Experts of a small language model: a softmax router.
Below are experts of layer 3 (counted from 0) of a mixture-of-experts language model. Rows are named router (the router's row for the expert), up (a neuron's input weights, with its number) and show model dimensions 192-383. Each number is 500 + 40 x the weight over its row's rms, rounded and kept within 0 to 999. Numbers have three digits each.
After each expert's rows: "mostly gets" lists some tokens that are sent to it at least half of the time. This comes from a sample of Wikipedia text that the model never trained on.

# expert 11
router:549443504499523533587482435473460491528518536466480545606533441476534456528486454512480452538464484445482569544494564458522525461472494450530527480464518493541554506483465531457529476456518487508525497488459519485447541510457423480450509491562625461519500527489575458524492456449494502510457452563451530445515441526485443508490487493535507500494459523479560447533544518526521491424545430513471490501499596560508466529441531538483515542502477502456543423500556505487435463507472455540504504493522488531565530429476451538534476494476537493512479488524435481514538400531547507533
up0:494508488482565483462463447552468510537518466498522545479488476530478513553530482479422492527457568501540492560482555477491491493558463519494427482503529502547565506540470519572495479506494524544453456499492537494434518465493534516507448472441550561453488581443519533551481482486485494498502463523617557527517491531458424480545523561532486457588553518511418473432533506489530543465490470493538518509543530516437471462483536506475502440446490461491518416563479573516407521557474447467472490501559507501515561499522495512499507552527498442544400509502522531501562482559582496500
up1:530493533499445501496492503543491475544550470470527494471538447520505473532510497505473483538474487483512506571494496501534458532504446471534445431536462564530539496492425541500494463517500489512464473518480597466508438463502543457476524460467488512456451502401494436516521460418504503554519518484511567478453484536470542507507552475467482430554520499517459454534575534523466506474463496501513463458652502519466486524459504521465530466514489506513575453607499493504422537486395492532490487418576548514513512614499577516453536506531483492505430508511497555554474457583580440482
up2:513519480524585485543480504490499381454516526516521536480498486464533521515589493537518542444572479455430548521476501504488471516480522517470453501517516550489492520496514501480471471382483459504455470495537509465526456464494442512516546525456549452456494542505519459505526515548475551443527487534423485477503515502435496523506495459506470475517458510435519483493543574531425519496479453374458481506483473512505519517485540489491551440523470536520502428497524466560364500482533481533579523448461459518431493519451502457537505592466466546570556523471488482590435492480520483549
mostly gets: "ie", "e", "ee", "ne", "ai", "re"

# expert 5
router:483484531546435449466456475532469533525492554502530488458444553490520506522449497513517515519452573426519487436540530550489456521531498460558421501462473458407472494524506579520457550523552449516539424508510535426478481491456528551503499556470504451500497512515478558540542504523504477560543486505454513492475545549534580430469485564495480533467525498507531506476521511479467450500484521512514527504449480490565558517497395547488494539518563498538452449452531530472523562460479477432412449469432456504500435451520554562521512499494494438494549491492607544575522555497462515454
up0:513485521580460503518480460479456476439474494530487577506468456550520493609465522520491523479426516491464497423493454514530472426484539510516517493447498474558550485442478461441536476404472522542496560516427493483530460507554459425535525446406453508512427498430550497522400459514439475504476425510481443491521519511501542458495499536494414423549477490422560488481509573567549472465470436488531459505555452530459503535470482564567570527497432500467471488524498569545487491529443534555518521461477478456496601453483508468512494578501551565545446466510446434522399574503506519450
up1:455529449527479453460477474559485517461465490490489424472467518523508514566454555531518549498544517465518470520551545468537500482428548490499568513463385511526405504526542511513517440518513553506551452610457484474478549495499498501465537474496464505467556545474443461533475494487514440492489456544573442492491498500476507466445483558525530483516474525511497549513476489467487483454506513524510525467494477540495541413442526441612458498498494459451555519435439536478602455519432567489429462441462430499491538500538519504534500526497542437466529541541466536440520554498546546484
up2:533512488484442491494473450509507455518572558511515503400464497495564499474512492498497565432503463402483449429500444498458465514510473507535458524494452494560533534529459533404567466504516546532488499508496458464524547538515481489523507545511559482514508476540428565527501482529507484548593525466482480486541427544481497451521501572508473550458547527494464557536435485533495477545567514443545528510479520423483415516534503487470498500479558515525490536500459464523502476462512518514533521523485459514490447485501530407505512611574519461536446471505552563481434559517453494425
mostly gets: "ational", "- •", " Democratic", " species", "ological", "ency"

# expert 8
router:432580521504472489573476509507451499480518525479552529511505457508565525478537471507477551533446556495490536462443553542531530513433540482504498482585447509543479498504442495451512540464532563513422450575491498482520493485512429462546587556482536435495593522459482510443538505532477562528437505490482550457492447463491490538548503553571506466533529503512444405517483487549520508507460541401423494506513465528487478564515572538578498551493457518526565472502486507515492491389486538493505538532497494490421487547461556530520507440576520583467456441478497485584497497501550540457
up0:506439496506441504477501492524424502471490469554494449489497603538486497507528482543502518536597502467559496503494436494551501556468537517558498521519477562483496509473550453533550523554534392466490525491465464532468506510557529482523461495501503481551546503479496484536494498511477408385494486607504456458471471534476464548456565533487454477504521494493455539461458504540459508524509482540574502525499522481494522425487460473504502457451514508391518481519455450498538521473443478499530422514421615509570548572526493428514482464487457409498553515559489511534514514509398416477
up1:511504479491515553491433543432448516523468503553444476504518546511464484504522518542490499464571524461566474552491506431501425572465524520504546450514474499460476531505547482472467424499525490556524526527404441440504547491561483526446524548512501546484570533529483472479450449531496464413586513502437409523501534570492537521444473484479490426516509473490479467504529504453482502533500429530494498521548480441471543487508423457438520455457498499493610479480530413403517494539552506543487515437558497447505496527489487454562470460530522473498578550484480540399549581516485403504
up2:565526458545524498453487489464527464454475558492477507561473504508509542586476502522476502395539519521552536541500414415469411549517482535494486499452472468521486550472514425498499473454490451443536504481470548495487463460497562480483437493503480511552424548524497524457448483484492447468528507453466545449530546571443515441460506399469461514500485439473519586471503552529503538489520452512457496597499438502504514548507438517492539459478526548494525533527445510444508481518506443563536568443476483459577474489455551538476470528516492503517535509518485535415464547503419522484
mostly gets: " The", " in the", "=", "The", " on the", " his"

# expert 3
router:559601430514481565457493487523509449577455470497508520418515528500514526483438533442449474488546479524558499579487446500461489462503529544492491463527551531512506521446490457464493551457501572517355464512453447557459523466551524539449484517502541526489426482408486489558484505535515523469458514431549599454490516491489518519518481471492478498532510512503419489563463518520459465453481512461511549504583493548428468470473539463503485434510441522508524467520542539569486492543518393460525555510551485499594547454439538474462511609485469498475434576514445411463535485468556539524
up0:525498512469438506447460537578511486495532459461538556520520461534467572523498464491531556434481499511472495541484508508454525496507473490490437499448513533556561509503415460514601490484409551492485462482498405473484475444433485521531533519492498469501493459521550464597463478478478517498528491468494513424500526540453451528536516389477538511529490515505519515473516527529549530465460548517550453477549538499491454526498482504578520484521470479515505405486490492515457450496548496546521573504542525496558481472481443476475528501523452503543469499387488535531522455497506530483
up1:496531499529479459423493469524502496482486453577505457535426502504521560505466497499490460505493519492525473462477543469521449547400424477489551519468447598461535533494497492498512499479457358534538487486503538486468501544487478558425490491506431499506520478487483445497515498513504458462576512526506582556535462448549520521496507493463515539503560514469494502481465505441517507490559492525559554533586458506445535445496541453418527493420486424483568477546501467494468511429495550468476400497450496581436434481507540477462459612547477376530523570516451566523523503478501494513
up2:531512491526448491528513455484513562438473525564512509508489544509533506510458560486489616456418535473476500566526490536548438440426532421494538575574461474494567510442466424500545500534506511512550524535414456485436429554475491433517507479504462536410511542505479520511466514402455370495422527501520501509462499444434471496496511530453515505502514497468535491455420489533459549505511474585508537484534433472479594451497491546484502460491477484480514536555470472437534526464467484531461412496497563468534535513471439524532455502573537474515544452513450490516462548504529434488
mostly gets: " s", " b", " m", " d", " f", " t"

# expert 9
router:545589494479565446515506587573504519500479536461470567481510512484509592520497458505464551436526506442504434508503493498515557566463518544465510531580497535573539487557515557475506443459495536504482491511579554499488552548542460461491516470511528489534544552469449452512483505497516489462535492515535514485513500496557448493545506436526512511500500500458504534502484489526571470537449486509557432476477490497539393487541562473446513555492506488440469558549515558421480460478537536494486485533557541439441392530513527468473518444506479431522588462473493552481469551518502529553
up0:527544475592454505479442518465467500473531512539464484523475536461525426574485511590507502503449523442437580556459506426468459450486481456537484485436479567532508566494493480461523526493505459582478522519441530507503463422497469496473504541444472503452471562529507525525423477501420511486446491561454529469530500539456519456497486514506444492472509473507500487439530553449483508520500377502532543576498437497521552511486446479517532465495488568550496491526432486496503500437454486595568505420451515487482506493506551503523453490581494491532506517566501488523456506455486531492
up1:530517430532482586571466556508449465514468533502493445508456512533571582483509469481577518543512429525505513503440525530450432584536449435462559444455504469486516520557492503522507458476507509493457430514504478524472506403430595471534451562474484452514450558463479470419502488458496476541545473461480443483505465539511482512546479497535452442498499457481494522518526533512480515526486547501470526463550461452433495443514536525598509514400463571472467472574455525559478475511513538554525545516520494456452509526480491484488499531493538428565469542536515529457452526563493572498
up2:492505552515504469526511485482448480503526515508507532495486534495497521558459538597470480446510456476439533519452500511515462526445480369524510524513483498506495521469476497507531505482500495533522457537502423538480496494550517448562442491448461491496455536500543546427476428471414476503513483406477500469532508506508494468469399476449482461496462492423547475429522527480464493541504452478459495554505478466505539466513500584550588469471503509525490483424508443518459470442465479537578451461565552484451498512495486470605483499509541461509449497523566480508440508522493476474
mostly gets: " F", " M", " C", " N", " G", " S"

# expert 15
router:633485497490438501470547501472522492538448509536532439469507557515468439479439461524450469524547440542530493438530446423417474492557514554437483518475435476499458523539468501466500547574530495462533493490449584485493522489455569502496417492505501468530445463561505512457507489528539468532539537467510465521476578484482568517501554461427465500489473551497508569471496493506542500600478530494430546480513466418459484472541443440544494493489513460512483587437493431512513468509527483510403514478530492461482484515489474422531504545446471486480498527525498498501513515509563438535
up0:480491502536524528496485562480539487496479514483505528553487546471488494479508470521514486582478501471506476629427559515498427472448492462452373506576473521516454533499467483487524434403598462492506540469500501488478482468484552514487541479560472535523525483448479515572508434576480560476523486431427555460496522463430489552450525481529545541482546519465456451526519606441534459509542523445489472428527493434550535507491468484501476493519462525475478474453587458504406445403480537453529480517486502462489467479500518551549577505526477530496516511489536499580463460449503533482
up1:569492524513583520499495571444521491567540479517488446488430488520501480531481419471489500460536479500537445488419453505533435516538447478519451554513505493504436506551538449538538526507554495465531489526517532500588521457543570527544480472438519501454504507480472529464472494469545487604449508514497470466492489502448562485464520446490456495568519503503506496478479496494524467567484497510496532563506443497527501480549538511557498445540495505492465549505500514468508510524467562547457557498479462442448491488558532473575520409510511461492511509535660526504467571484482584491
up2:506534501516522523486501488467487462416496469491523438516474509429494550544494559517561493481470490483497571521469526502433479438490511498474499423475449452529496517552517476474505463372464473501503483521550440422562516550554510487533549619473503542565493495424444495530492508492470467528479444555469502499538470431501540522480549507583435501419438517509581472514480502541476532519500503441468519516510468515494527460432460499515516573494494510477491463499447482509511465497489472502500450481499478492517574484528494544490565580515527453569491451513482470499466560499411507484
mostly gets: " br", "erm", "pr", " ass", "com", " ext"

# expert 12
router:518478548472418472505519415490474452504538549552498466515488480491583625513531523509520503406475513495487492490514530509511505462449480443475505529429463503493560492436505456402487466522528489483566474497472423503434371486463492503446575472483570594462525521450487529536492495495517479414539474554489487494525446486529480489532483544566517456496539489485502452583580530505562467452548435539473519449518535484450490541421455528478504536509479553527473536505464516488562533567448531520542509441426479480520465490538547432527521487471568464535572544484566494479463479475471647488
up0:548555456512556468499383525447490526461518514493569579522500558459521518477507522533456512493521500472515522487455511455513446506487487494475480470536426539503323613469587491531456495481542512491447537538532543431445465510465510560516481582423547422514597510518452431467461446544531471498464562483508526432520485567432524514510522541446477552490496577482483550458524549467545523557511464506495549509517460524494457515502463480551495471411479474474536509444485488513426472399554482512517528528547504470531465457467553540442514537490419559518471526446543493523491537495498439422
up1:558547435528533526459437495541481470501459451516495553474457521441507533511509517500489505486511509444474456505431468462434451572508519469513454499513523527463459565498490537500499582483543464552448432516517537521461477495551479520443405551459560484471486476534490540456487424463512511555436503539481535370541546534404476497468498584523467502447445505434469528445505531517507460496483476512460552507511490505441515432531513528500545446456446449492589494518475478520477493489478469489499505454554491453529458508495513542507460484482420453474527536460518454535469491538459484466
up2:571551426552529529486470524459433461526479513503487519528468487487543523509490516579495482506463539517510491490441440460411479503544482540475471442570501502483528543507536495454504520450521498500433544417564514490501581501479482442460474531430507500499527463443546465460497491557482496485512566446449422478492549509475491556477507547433430472465436558492512520466540529504533513538520458439522478543420461442439517537551512488508579453497538525514474489516525406481515453533456436487513498539512507500489528509508582513494463531517508484520503545486526439490509535581476511482
mostly gets: "i", "u", "a", "ia", " American", " City"

# expert 0
router:581566494485513493451507551431499495490449609498420505506496588482550470457485487477533480496471541539451519546418485492500530524450480504493495532506528550513527508508546439619459554486516479509463511480476492525460508491575552506527429493507413515492547486622506504468439487439485546543481488526566446526500537494447553472458467532451556549510545485524445560482471511428496493485443466439582488507495469496568495504517471485592497429533481530471463553461458476543503542494515519543425500521495510500449550526567467489499506430455502471516416542507530490495459502474451489497
up0:582445424443557508512497536519524527510615467529549537587448476471463543489495432522541504625537477443463460493504514440490476497446504475486454520443483548490465538498516539430478487483537466515484523439531486481524531499433477559494479508559535443507526472410526472470477426521528378481544565489471520463521453529402484541457518477471438514436508542418469476562537512535472583477460434500368506534548464464467472523546480488468501513412492524497478463487596474513509480474462553505486473492500523482602432477450499499481501583469471431515514502479492500549533553512476539372
up1:492467452556553504546505555518473529431581497442555482565422505440500530573500468465525486506472530440487445464474550472525487462532510560560525455557436461494432522489421561539498429459587507551550534487473523557444484485431511504507488525481581527512489489492470508517486465496496502515559498480514548469511497550470457522490526501558429471479476540484435505488490549499526525493463489537409499473545524445519520459467457547519566497489483560473533401474500470468495498480492494494552525443456502451463539424480439589535452525539502424544577421444558412572494536441489485429
up2:531479512470530566451421489478458504449558515560522418598439477490491526528473497541469469474437529480453511499562618545464460500516514465494560555440481467455455512574527451485579511532498430473581496511527530473453505481478456527530535431449505514500542586480451494547527503501526454437491498469489485503430422523469524503462561509438405465476501462516558526459542476489463487515571486488499552499469479538431520541538523528438505481485482528609553459568476478444498481481535464515486422488479495521506526502528595496557478514515461503483489495502515544521497568504489501440
mostly gets: "\n\n", "| ", "\n", "-", " (", "|"

# expert 6
router:462513522467568537494447504454528571494505442493534404564501503517506493485466455503505500469492531544509489525504495514581478448458473541519517442501488488407422502481493501546467482520513458530522549507500506590569451518504465450509467496511453497513481544436470498501493524534513486449519475504554508525484512544476441521452591470527534469461432483509487422438582468503374548536513497552557480515503451484522589452474552515494485504563520497535492496558449467472504436481478536489555445514504531565529537562442499518449534482560469510515547455487531470409478543497473466408
up0:497490549561433496502494499399437558465506540614526487483476462511528478501497586494502467445530584528557542539505561511521541474513604521479551546540512582454548508514576538580466459526550541457502497539498488448552492428503407397579443501475512453525531540467420475529485498439470434489519465523506488523474405515558537483472499519468526469478442460470500503572483481469508538478522516503496471540502498507444488549466441536537518519502527500516446443524491546482498512493480488508450419506500524526466515515429484473442468528442578367521531505547473487508521486551459503482
up1:570559479484457508436462524489474507502502526548441619548468501461515536479443455448507483553486524427458537532494522414448493557456528486447508569465542527519544526554594491448501495468538443503438419546489473439413483494494490545517459571472549522530591499531433464569492434479501439543467549470469489424522513485479500474479480531514484509475502469403523573456412495486517565520493544405458497522545475450523439538569482465450520502466445514421577537504457497478498524478543519510510501508480467436525499475521499514589468523463438463491502470586437488542504448501493494533
up2:541555516449577524623471542455490533568459540518408472561450479447547481509512461467444497522480438475547505459472490469397496542504488497450590511497574533484585527528474476513500450491502493501525548408544508566502507496584554507537466511540449504441482436484483543552490469503514559522554613504501525509535510513429490474466533483545481404451472520494479460505480478472515585499487433477535497541514537519480550489567507524458498481511532446467526453509529454490540498474468463577537474509527482491480420419449535443478488538595440513491473471461534468389446512520491597457
mostly gets: " team", " film", " League", " work", " record", " season"

# expert 10
router:591514526555554493537547533483533422481544452460518507494524469510497490562514533548465491494536463557416526532535496478446524456491511470459564464511543413547482516578474431486505525532519519457522535425438495475495528428540493514535510464475504467507495522472560543544513500494492452449522579453473458529486499474488461503543491522493548447506546459508552528546453521482525548475573490435501601504451488456496403492542511467499522511505471479485439585483546554531518499553491488504511491548524448476509483544423528443535465549451570574540492445482431455495533551527567435499
up0:577541500558533521581459456500457489501481534481540571557489486502554533547432565491464528517420480528485441558526466504444469569496510460509520517560459482535533529560466543518490464461539491476499517532474427466499500464471555479518466573497554570498517510470565497486482497506475483486441478582406507486510525563449525453476479521543506474500495513466532505438478484458487549560550461472466550494514440503619530512460492522558511493505450487486463542511425504499482504551458539541485482489508506454451481511523497504431552498504532503506477542407513426515478539473492589460
up1:582513457542552506479453607481480492431501535505567555517479441523563445548539518542486554470430475537474555492457493451502515485399561431443474505492521491535502510429482401522533491481529512509513551521470537488420511455505483449502526472501514486493544515531503472487521506483465438461508496454442570452477563468474573491439430525516525565452457507466548511471500495437511536517538502463452482537465487490472524438487483532570531521470426537541405442434454436500518479487547488507459498509524505506540473463491512527456551559496488499543473497591518393483425489482481420537
up2:484537499549514518452431531478499504472457463568451542530501515439491477536485529493542574463473531444475495534452527449477457537477548520519434484472468498470468538549499452475529453490527453399469448523502539454517552429486515457475450513460497467570505539542456533420501454475494460548511525524505506485529444507461503436453407520445491483454476520504551504423465531508455582547479502472501445497579431389568501499467450454477557459404491505501492483569467444506462537437470520543533467478513526474462580481556476505516510462525454493542479524505528515577434545517441463453
mostly gets: " Al", " Ch", " He", " Sh", " She", " Mar"

# expert 13
router:460495481463538548419547461552547509512515526469502609452480441466477510465646555524609521492517513459432430533512432508403500574507478460490494530500508502538576494523565478530527454448448460468486541493555498441500501436460535528448497481494500477516503377486536492489525506428516548516459533547506465476495496506450432493467442520482455497566518522521475513534431523532578484468503526489492496504501453496446554502537523523494497474498520486534479548536506456519555502524562520499609539461489586507453493451492476535523513535531454445484439465526533473522507496498516469554
up0:566501463552493470481469553476505459474493543512453403543501505501479481513445497481469478514486473498495532442525545443488491473472445460536565472485399506469551550432521548453520545446525559505501528461482487527475469509457518471578527471500461442487558569539469489474501473455456526479440493427505511476549580572510477457514515441495493405487539476519510559445417538510528525500509472479527533594468519448484510414580448476533562431447513452384582425542480480566533403523430417468488510458536450523568502395446529455476501564463518488528566567484507483454516510552481510524
up1:522531484509479489421486562438492511508487504537410398461438492483498469520481491496477479472445619525497520555507520491453494458484521529489510573512485511436449500481509526517493608485519558533512555515548490457399438436440571452583405572490520522463467537481508477518471500441534537506479486475554471398480548516457508460496456406407546483498469517498537483436461556536517549536536483516558540491489526497561468513567494562511487473504530535505505483525476447502485488484515479529467498438539478505505475430512523463524583493540550530484524514424488476514499510537471468449
up2:509536449535540484430454508436508518430502588559414497482504484463479511521506481473443491536495559530474549503530540475433453504569576514513491559506484492468485520512516497426532558510509528496518488475520411499415482524511490496514482500560514532513457464476444497543501511543522494540523503489479528521523489517494540457496517431474457522462507465487514574449456531523580545471464473516516532518566471452469498470611553470471515493490507498421533577482473453483456502477499465471472484409560501479581478485540427510474496422475436584469489569517576493451384513449501502524
mostly gets: " and", ", and", " is", " was", " as", " were"

# expert 4
router:639433491494537536501509537512469488517510432508453565547512426506437457543569515462528593494486452532517546467475486498501419559503472480534510450471462536538489491416486451507573455547457541509569564461474448526555524526495506466515504487530546512542464483487518448427447503484504450493534446513521467467538534506515535538587453517540503486523509525536503598430530467428538512487558480480466470500471579534463447573528482526506516419447404473529584487492423440494437493510496512577528551496542466508528531556467489541497529569498483497464422477478467517481501420529447472503
up0:529538436569477462469494493522503553427489545488574498470501557496487451528423534534488498496495548473509534492443504511556491492501543521520485431511465409465513539460480502472478508559480471448452498541476540508545468468549498498605553458481530465438458533500536453506439529536460410427422480514506561554458474540584519450523501593518399470431488499459415507489513527528497504527537487474533526480495465470518519505489523530521512534508490534519482437510552455478498415483460455474451494406499464535401605437444505528450477530520529544522518511382465414517392544482508471464
up1:473538482547485531509447473498461525500506469523542515476445545449555559528495508516517554447558496445497470513448487482438500496454524555559483537501509509489438503536617545567491452522533445519459477515438506513494472485503528514468490489415537486446569504526444472513471422481471538615511601533521588469515503550422445404453469499482474435425479480480484525436495514501550519517537492439536498504584424470536530471506498505487578477527514503530490540505484558496533561444479460524461531503483538557513482454556552459504463469552511479556549487521514553478491568526465532424
up2:448518497557464481439496475492406543542499515551496530564478535372559555488449469579504478491539541440490483526485520478487463548419506493460493512494498513454423536516571482451411501504519458495446411536523496408586461512478491523536446551491540464505523513593449532534445496537532560551529589501479501512542488479452482445461475528462463503435509496482473460444508457513538527546436490449529535534531463496531526448591511455478493540431522507502526493419465525521516479535527429543495498507505489488455478412558442483559431490488487489520523542466530487502545527527468520486
mostly gets: "b", "z", "g", "ag", "av", "ir"

# expert 2
router:465568481502409423493529568530451496435522478525468493529494521560445492501522522526541529482488466474534487463474474493435505423475504520470587544472508501470616506489523482470482446493478489506569457525507546476568528487468569482522441472492540502520479499503446520526514496574491524547467515527473565547490490467421498440528506492434523409509507501527511536407442496508547452519534525540416538506558511465543573544461493498559511514509551501513495445449524501514555453554460542528464488502447571384561531417575470516456496483474494410477575500471470526567566475470456450515
up0:486494377568443503464502554517508421549524541543510463467532515457529494491507472444555540550474540526488675513523490460561525498537507500503527525600456479568431537435522470535497466498553519475466457497384514524552407504508449491513493471498480505445463482474461497528506433424501501516467476539479530472490504469472507454494522444494506480478470484483509520496538503548534483519510406518502499524467432505480481443506441557481547451433521527480494486429513559520465564511498530561443524461470567517489472551453523548428590565402495545537478503490512510509578491491552519502
up1:588522451471554507500363432474517535500464472526471578501473537477529515450512544517517533509491497439471538496495462531479500520474590500499462522523547529520479568515629450460493523491546472525434521509518528503476536550461451538484452549509527499473496510546511470462493475514513442492523558562493535448502565442503498524516488481465477473418477523445489532477520464414503534481503547466464503480501438465446470491570473535521522466395478544468537509449484537470523469449480476520526601491471445432493557546448560563491553519497480526500492509477480458463487535553492531483
up2:508509464607526570507461502511526493457514546496524472546442559493511404513458503550500487451532463492456569584450463448558436437449494466541438437550394471475430538508491508481513546491519483500471447489503476484500429454491483496446556501411532470528452528473479465494435470526442525543533485496437562531489592453457504560492510509533461515451431521473444562507517639533449501490490431477545475566504473511492424513476529529484596502460475539532495510515521532506417489487538508546511555462464523488495501518450485524489495505470501513539495532532439522523489488568539497492
mostly gets: "2", "1", "3", "8", "5", "4"

# expert 1
router:503548441477476469468469490488547466446525442538465520520539533489428449523510495448521457580507541473430547531508579558585491555548530499493469526548530480514524509485540505495525482496468502447456543479521492499455474435471456511499508473513496502448463487521442512489508497465492508539424531454533459540515473477517470445486528435427463481545496501470461594486467479503486560517460425515534471505488449545451589448514491434453511499436518512423468419530438501560443449531526453509535520525484475567487497487525472484445517512494523547514440540515456529539493503489501534500
up0:497485496566543516556505528441456471468455507598530523494487466533487488521495461512440512489524526512541517551506464473434538542512538523561490490481528504424478531461533532546464427540495442491555386499457530506527501510498559482537488520425493457508487448390502549462489537466492482501549539503557471417509443521513480517503404444458526479468459485496463469493532497468450515514567556441532549499563487496486523459479455459495563537512517457524563510549502521489448565433450519494537459472509414505558432487496516480468502483494453469504527473455578458491471581497515568530
up1:535453489498536454562481633552524466484481511570512612544514483453502575484543513538475554487482494435434516462494459479508476465434509482520517474480522557472496581531458480490512458497501479557435432555493424467505461427545469514524510520524511534513535579450513454508459450545442506572500517470480520399545533487493505495510509519543475513431517528480515464502593482503468537521501400411441499541516487514481438528580512511521541415519425530521492473497513498481420554438469542591505504466543450469505553508529521501512467529507483420527532539470561436474527522559498470398
up2:532519481501499523491435548540457494451457513547527428535528451452552487530529550545514478504528447490441575503436470496524502548470451502482549503436493481520469533442561513598483525537480466488505498518418538526541517444490487505495498555562505518489482488434474518445500516488469489445450495490486533445559496529496556566507561445442445387489516460490555558467489544536464519528495518459499468569464473508457518463525553512418527442483476505526462482489559435467464468445486501582603532514504555488502424402487609496526470503406450538553534496464461556499471498455471491532
mostly gets: " ", " | ", "–", ", ", " in ", "; "

# expert 14
router:462443458476501519528416519414529522478495512555545514482562441512559489412443577588425492524459540464518431475541513454548496524554513453485510537511561588511514490541538498461450511476474520480518532520566524525447498518500486498487462467547491499452510503493535426466435491552505474460494424540490454495499444526542495575511485505483439519464534515497484473527480481504586450567517499510526440525480535439434573571572462508408497512425500524434598482450542443402470485519531497472554495426507468465477501535550516566541518465487520498479488535406484501468502485496510491495
up0:504580537537542543476466544492484470450477485505489585526471540502506530516497499505548485513497513528474525546490469464430508472468514545462481442505451489482512601561544473474554480411521516541484507515469442501548502457547459481530541543469518515544523479473465507520449417449472495532491507518523553450576517518427502511402442460562471529455544432491494505507497591504466508541443447519500548559508407472482472445583512478503519480466447551507490555532503487435536536443452511516569497514560517494487505498543496516486495497548563477500520480497562407476455561484500552453
up1:521548521532507538502501549456467486527472449492487525586448557422495537534489463560506510466520465465486540562473464478518433471426534490500494481504531515509455596517507495571569517443579438506461467520478511495482486501560456508530482533456527442516517532496451503533459367461485484512508492458507580435480428534462512490462520514472426542455533474455480467476419577529510495527484485469511571579512485490577558482531518553528526481463475422454500461546457466539532500464530493508506537536491499522507540448533559450531546553533462527566484469524519485457525546578456580445
up2:542538511565534482516456602491448500499488484501507511570474509453488529586490485519539462502466517453441495488465495476553588556469556461487499485548545479421458572458537524544491494510479496578435468538465492502465514578505458543525462528462541506497455514455489483560448450489500472530489553425525570452556521490475512452426549571453481440465507508427426537552437506446465523525490437458487565579480508525545462510573487522490515464459460575484515521465492517470442471469481507590494539541454499542510467501520557502488491568440488489564513469543553503556454480530443553437
mostly gets: " of", "ive", "ized", "ative", "ised", "ation of"

# expert 7
router:504538502546546480533542482493467526479484454504468457527466511477421511521525485457474434528478451525514541530480485478539503488519525466508506519469526518475460480475481549518533406486454452502407469503520451497529495544527515485541574576462528599475581488483505515507501508477469493509492493493408522518512461431525518567404423491489493596414434450475564514507465512504411550486524544605497459487547491539541540446456499516495490512469521499489518456572495584481463595515429527533521476490485561507506492458553480467493397475541530560527485583562504509484459474469441489536
up36:494490519600539489515501524544488447541452472537500534460516551499472589520521511537474443482554472519428491474494576449528512531520601437521518548519518468514486534438504548457466454488507551461477513489496449460541443454442515521591485521437494486422483532514432483476499470477469464543418537566500495432539474506504550495448497510449510509523581492499502479545472529502477506589433504469550539447506400402453519508566487439458498507471548483461536551484498535494465498447439473462507499426551510500509494459482501432507492574430517449492490510437515469564436534593447490543
up37:471511476596500494437446489448492554569478457568502508491560467507502512493526488507471589501497526527472465609515581432480467511474483447532533567566514525501497506515535422483459536523533485500489519527414451512464554490451521495509440497447438501526524506507548429476408465468437556489503515517443516482507497487522512567466479550479557492512467483463500447484461485466496475510490504494516515545555440463508535536492454530460556486479492513467524473469533482507541520473482497514486513409568527498483484552512409445544537478525471499472432519516503461494441490546511438517
up38:511469515533479488481483492506517469494520535528510475506507512521495534490527368565521502512503516532429482538509501445525462477431486436521468463476539536531525520554516563400512461497516477486468470445510493494525481475520509465423472445414549529478531477457525471528431423442418508485532503485495546501483492546433469550565479451501476482542502511461491468484458587530545562485528474479467446522593458523518448536483431526510628431504455495463529524496511559530420510463482499489482504452555539530570518502500492498514501493517475476597488553504451492558446462552575474496
mostly gets: ".", " |", ",", ";", ")", " |  |"